Weights of a small mixture-of-experts language model, trained from scratch on English Wikipedia.
Size: 14 layers, vocabulary 28680, 130M parameters.
Below are experts of layer 4 (counted from 0) of a mixture-of-experts language model. Rows are named router (the router's row for the expert), gate (a neuron's input weights, with its number), up (a neuron's input weights, with its number), down (a neuron's output weights, with its number) and show model dimensions 256-287. Each number is 128 + 24 x the weight over its row's rms, rounded and kept within 0 to 255. Numbers have three digits each.
After each expert's rows: a language model's description of what the expert responds to; "comes before" lists some tokens at least twice as common just after its tokens as in all text. This comes from a sample of Wikipedia text that the model never trained on. Tokens count by the router's weight.

# expert 29
router:109159150163145122142093104113147114127105173152119136104142154126143123080109109151107141106134
gate0:115115125113115080087125146105089132155095148120159149123117148143086130128146137125115126134127
up0:106144105125142120169087105088127129125131089154140136167123132102130141104123126111132119095151
down0:147111133130133086137094177133109147095101148094098137151133143132115111117117090153140108119145
gate1:118098098156133156126125110072177149100109140127103124125149136133159147133156123101108109158093
up1:163131152093188081166137094090138135096148127147141116101141127098139125107088106100084155116105
down1:161119105105110116090152134117130143117087141143115151102113138144147170163137121127189099133076
gate2:124127115135192151116113131095165140147137146154124129119159140163159126097173145116121140113101
up2:119067120112116155123141104093113142111146175147120133167147128130134116097098142124136138114160
down2:131113096110091133164141185090120141109146112128138122140110089159131106112100131128130105125116
gate3:144141149146118153122123123163129112151126113107125137139151122124174107117086094146151119139143
up3:105160141128124169114104152073124103132140179122137131106114113100126118113172125130142115114134
down3:097141100108137123107086115140115155107120144170124104119109121119122160114120099113107135112118
gate4:154118151112143126142147141133146120154125121074130122109104145140156093127168145133123160153125
up4:137107105120144136153133174129123084100115147140117139110147101102099125081143145154176135124166
down4:070158155129153100132112135164104101145138074099154125163113119171143107109137136138083116115127
gate5:130158111122135120118156166175092122117116107131141127163102136140182147109120121119140139134158
up5:139141100148122132144145081137105121167156161157132128123132132164120118154146103122124117124148
down5:102073089110131113142158121129091102096125121122108136133123166118162127118117162163118097139153
Description: Modifiers and heads inside names or noun phrases after the or a, such as All (India), side, last, Old, exterior.
comes before: "of ", "and ", "in ", "(", "to ", "for "

# expert 39
router:148137122100144095111158172081120101094125149125133098060136100120109161091149125111136103112119
gate0:123090123086132173148130112189112106113110158097117146123101151111111126109105100134154161154113
up0:140120133123141102099116129137142137107118160151123094106126134161133153053121145113115120131129
down0:083123127116172115131105159117124148096138087111111102120131145162153114146170102142037155118142
gate1:142092160106104110132118211120089085141139125129109141119135134122163121107165081142149132111133
up1:146118126080105126083109139108145125123154149124159126121119154139136124137146123111118133142124
down1:156155146127107105118125118093095158158101149145097116136158126132106148129112106119164126140087
gate2:140169122119145141123125128096124101179157104134132105151144173132119126134180113163135146135163
up2:130105153117127163130127121135131105167143144119119151105122119090125138136095112149107139164149
down2:167162130118131139167182155106099158120120123160154118126122090085174137138121135134150083181130
gate3:113129110092147121117129167080100096134121130129140103087117132126108163185134164147075136130124
up3:189131124137154118121110116148094140093109119162161127136120133151118121134145089128110125080133
down3:113135142136142136134171098131111132132116129131148122159164128160118123150120125137151092127142
gate4:156141135129120121106131126097169154106109142147143135122137110084163126098128136111121158123159
up4:128160082112073147154166164174139142074145091112109126116156135181129160113105093129124114166136
down4:094104116150132138133153144094109103148137136055128115145115143108151135101108142141136136178115
gate5:108135109165115105112127170146109070130109094117141099090135071098141130195077126126119152140141
up5:147132086125163145094130130142166108130126114093119115124133141138136099114160138119106105135133
down5:082134135136095157138131097132114151156140129103172141107094079124143146137175164118113125124160
Description: Nouns naming places or bodies after the or a, such as station, Party, club, city, Church, often before of.
comes before: "of ", ", ", "in ", "and ", "|", ". "

# expert 12
router:102132103110178100141142142085147103160111134122156140159123093146134127174119090123094187112132
gate0:100140127105151093126127131075112114155143147141160115121125112105122165143127086137115163117126
up0:119138139107147137134101224111102153136128127173159129123141098127133128144088141149107123093141
down0:124173118151119099106147147106100139132129122106095112147134139116106165113163128110109099096134
gate1:111141116143151104120138143168113080148139160114110122118092159150103087133114098107118117081146
up1:134088079135152123124123107093148131139080157121137120106111177124122141182125091126148146122125
down1:130163131126127141096132123124089153128150135162085102134127081169157098129176095137119118154093
gate2:194111149130099133137152118165130167101100137122128143131127132103147112074154139099153119140137
up2:109123159145145120103114161121127085110141104138141117140120129107134133109151147145146124164141
down2:093078110112125047155137134086119167122116147134105094168119112121121142145144169104156116142111
gate3:107162113107132119154134187156093138162143106141138122140144115171090116132128126139078131147121
up3:136150130124125098119128163156133133089123123157115122131106141126159128163151086137108156127121
down3:117133175144132099093141071112084132113150142147109146113111154143139113149137130113103125123128
gate4:098119135136125153161116075165122090133116044134096160148109118117152154079151108107149140118121
up4:146125125136112133158153125051127104116103110120133101108131122148126122163143118065114159136159
down4:122150145116113111066173138100122167140109116093129122167165152128142138164053137149113127124124
gate5:116136116103127139117119158115147073135128122152106100108154103115140113145149106114120138134159
up5:136147122131137120144087229127146154166125132136162137118143104146090133100125107138094148162146
down5:113066151145100158122114149144151130182088166148107157124128159129138160109099129113120120110124
Description: Multi-digit numbers and decimal digits in tables, census figures and area measurements, such as 24, 18, 92.9, 129.04.
comes before: "| ", "|", "(", "km", "% ", "m "

# expert 56
router:142108108089131128165108093141140114065157135111155079121114093132142123112134147136087121160128
gate0:150130108139122112117139077144162160165104139109121123138105197111171107135104119128146118143119
up0:175139134094135167172116073115099137054154149117123122109126129118117109166121127131170146143139
down0:152143080072139125138065150138108126101124103103153088154132120138084125141107133120146123119101
gate1:149131143150148132125133117142132165133123146130141110109115117183118111182145131138119146114148
up1:122158113123151117135121145151148141070112147134135115146109141154079161135137101132115152120126
down1:164161124187114144150137143147140180134115098130110143158147159098096168121080139150103085135121
gate2:154140110129132110130120182111109130119129080123129129100106086126060163139105150139143152141173
up2:106131125091163131143113149142117166109121154087152107100141070164159135102112094134104131141126
down2:135136133071164121098086123090124134123144163096146104151162110157168133136136067107156156121163
gate3:133135104101144096112131110178112165172145132126110095128158122131159100160135116156143167125126
up3:124109090095144126146129137095146129137133162143117107116124140149096110085121156140113133123141
down3:130136083121170087145136083128104130177146149160103086161120130137144138111139107123157119097130
gate4:104066159156119170134110160118089103123141133118130135132138135147107108124169166158119134117160
up4:116112123134134118117127091121132107100174140108130132132120137131176181082128154092124150141154
down4:116121085144150137121130119148137106141153101099131114109105146161114107122129174158077166080126
gate5:121140082087138139131155086152105127126102149128122071116117149113080115119159139092092160128138
up5:132118073087144125133110127115121146112182125125150093123085071151115127127118127153088094103132
down5:138110115136150139103114151129165109120115103137092121114124096134114120105095092109149149153099
Description: Prepositions and verbs taking a following object or clause, especially to, for, against, over, as in voted against, continued to.
comes before: "the ", "a ", "be ", "his ", "to ", "that "

# expert 46
router:169170146092149117153162141147141140120106111151139152127127118074117137122141171153122145157151
gate0:147119111151110120143089053086107117110143092157126125134108114118083129127149125106136129133150
up0:095115123113115110102143095165131182141124141122126110092140165126143125125164139121109095149160
down0:093136120120138130139130089128104183123149104124115123142036088130133129163140140086119096132116
gate1:163162116119106102069147049061091137115136111103120144133126113155150158127120161079089105136113
up1:104111101133111112133104049150125104096133124139119122127148102133142117140102135131182140151120
down1:133066161099101168155106125116142134119134103121130137169122127163095112106114139156118137122110
gate2:151106153115111099151143074153143136135121185129156113122126123174098098137119136165132131122117
up2:138090126155179097138106170050104096127098138143078112128096135105146130131127091121124135152139
down2:176168103147130161090097117110108124141129101126124127104098099104115112135100152096037115126138
gate3:139145089102152122153131145217088118114142124163128104122145181132142134117125117103125156129139
up3:159159114090167129145119168138159137101141109087150108141116130092104133137142126139098163168142
down3:108162134138189150123168130114137178111142124160146087143161131155121127137143107139129120109154
gate4:132143130122141168103150126126131147149120140102121129127102153166206167100137129113060134137129
up4:142124105142127098083148193153131129106140123076122138114153093089140125113139124117124156131115
down4:143149103145145122176101127108146113140137133117160129112106138130135195138134173127082126116096
gate5:131167136102119114144105122133097056086097114117136100132148114119094125110136137098158166121110
up5:129118143123143109067111159118110102118155152064130145109114115100070161065184127122116159176137
down5:127102078133138185109143166071119173105142141141121107169097137125062066131126106097150131137099
Description: The word of after quantity or role nouns, such as variety of, range of, director of, tour of, plus Slavic name endings.
comes before: "the ", "; ", ") ", "his ", "birth", "these "

# expert 17
router:145120117146096142121070156139134063118107152170092144094116124090109146114121132144136172139169
gate0:128116140093099154171115105121169134084120165118106125146141127061096097095099123141117136139124
up0:163143084129170162196159130130103170117124122154138132128133151129143124109173098117154149125093
down0:136134131109108113131094155169129117111114087129104077112164131127149117141132159105081116121135
gate1:122141141179089128118108131150125099120113124129112170114132140110139148134145122148179121138106
up1:128122108113117122127120140133131148132131128128119120131100128126098135088132123125144146181160
down1:115144140099130166083080107122109149151084114119116196167134121142159134105098146129152133128158
gate2:139126109157169146142115124148137117106132168125154117123121141134104107157138165142110124107091
up2:108111127075091078119111157119141113073137192157142126107111110109120120123129126110118101123153
down2:113113113132124206122148138159114134115161142101118135149120140131093100129119114131115149053143
gate3:109138170107149172128139123118090060071110087141112123128127101066154161149134156150111148137169
up3:103089123128130184131159135112153125132095127147082133116141144094139113110158145124115090106099
down3:166152119080154148135112129150125130065090133107103112133138098145101133125144130143101169175130
gate4:124106163106095093131093143137132138117147132132161161140112095181166110181108125149137113182154
up4:130159133065104124145137148105131095129106166119141113118117130138150146176108153113122164146141
down4:113104155176131116113110149089143083116155121154077166112104152108104145109135110162117123116136
gate5:147144126147103125123072124052131081152137112142114102137136115112121108099100183147063129126131
up5:104142110130159122125096100129121104190130129209163117107122135139136142124133142141141133164133
down5:135062115126093149095119142141120142115174145177145135165109156120143104120135112131168115123171
Description: Word-final pieces of Latin species names and South Asian or other foreign personal names, such as -us, -nus, -ola, -han.
comes before: "(", "| ", "and ", "is ", "=", "was "

# expert 13
router:134117150128159091160108121096101143156066146160167107150091103128108173151134130104107176139145
gate0:085128135109144095175129125151117144099121124127113130133086119128098132137122134127152123127114
up0:161122107136133149163086122095120123076127075121125116139103159107107147107102127084153147109162
down0:095106166120132132083095122123115153123118107087124158106129110080113113114070137141122161139150
gate1:167153129107122094172124094113159160110101136096135100140128132157162109111178142148148173179138
up1:146113140147155131122114090081125087046102137128114128137119115100194133132168137130142123094169
down1:128155145169118118150111125135145117077114121108178149142114171104107090118198135096151147132109
gate2:095174111139132121099120137124122144104153129163126147161136118172128116152091102121103091086103
up2:162174114157164094143174134112127129148123125148142129160139135127150126169132119141100138161100
down2:102106093139134117116134129148117136126117148124133154072097132085096131158152116104136099147064
gate3:116135151117058146152139081111133131133150146145158129116125133090101138148136150147103132130121
up3:124150137081126128134139141101122135139109108150146127124143100121060146142088124121120116128138
down3:105157138071076170168070107096137135133144120125133162091171094109130128158091122147095124129101
gate4:113134082107141113147142130190160175117114156140120160151128090140080140119097159116156121158131
up4:147125132096158113153105105133098140138106099136132113144071131111119142131120150122125154142156
down4:127143219150108143134155116134130127141080105128125058086102122165131115164104135125153128173095
gate5:116129123121131098113106101124104139096126149127133101124135137175117132106131109105100115102093
up5:144101137109093148150142115131085123126103074145111131125111117126095118078083144122129114145145
down5:144140137121147137125168108112135127184135146114050167143146134104151173106134113171134125135133
Description: Small cardinal numbers and quantity words before nouns or in table rank columns: two, four, several, both, 2 February.
comes before: "| ", "of ", "|", "years ", "years", "to "

# expert 5
router:099112103106101108155125112147114102112110094147121096125116133114129133108142096129152173111158
gate0:112145138116123148162122116155122140081100088105127123138105128157112124151108141112117149159186
up0:113087110102102136096140068161143127144085152141145113115076128125131186118131105124120147150118
down0:127099120138159136140125162088134151086176097149109144118161128104147174146122190109119109122147
gate1:160091092094164128115111104078157141076132143084122105149108171195195160136158133107145139120144
up1:141129158098142142147126160160105119172138137107151093135139162130115130114127113108106175113116
down1:105071148132108184118135129110121129119209145134119138132134136158134080096166141139158151109110
gate2:102106126123161120123129161185151091109103105112134114103132148150166151100088182117119107141112
up2:136137141158106128092085088172090132136115118120126122124150117117142121105136101120120138145085
down2:167152155120107121106078143136114139105129110143119105129140130162106132129170134133139145103124
gate3:135116095166133112141142163137089100172119105142105139122117103109125114129108134124099139106135
up3:130082173092136119148108130121118182145094123143122112126124149099119151117153109132126143144123
down3:129150134140068128098147122109143203110119126078145156144121175143127143127121122101187161102158
gate4:144148129165105126152127136167119113124102134143117098144136111153120128158104126139121165106128
up4:144110093102147114154117120109124131090117101113112132121115155159117141073130104114155165115152
down4:164147135092114139097140122132137137149133166110099180152100162142122167146160141138145111115163
gate5:135139108119116116148135177187089163146086098077103107137142131152129126117136153126130168129158
up5:135121187133091132108095131111085117137150155106143127134139145139120104088159129160108130130104
down5:095086118157124147147174132121140145154125135108095147104128088146126138133138107095106063131113
Description: Prepositions of movement or time sequence, especially in road and river course descriptions, such as before, through, after, until.
comes before: "the ", "to ", "a ", "his ", "with ", "its "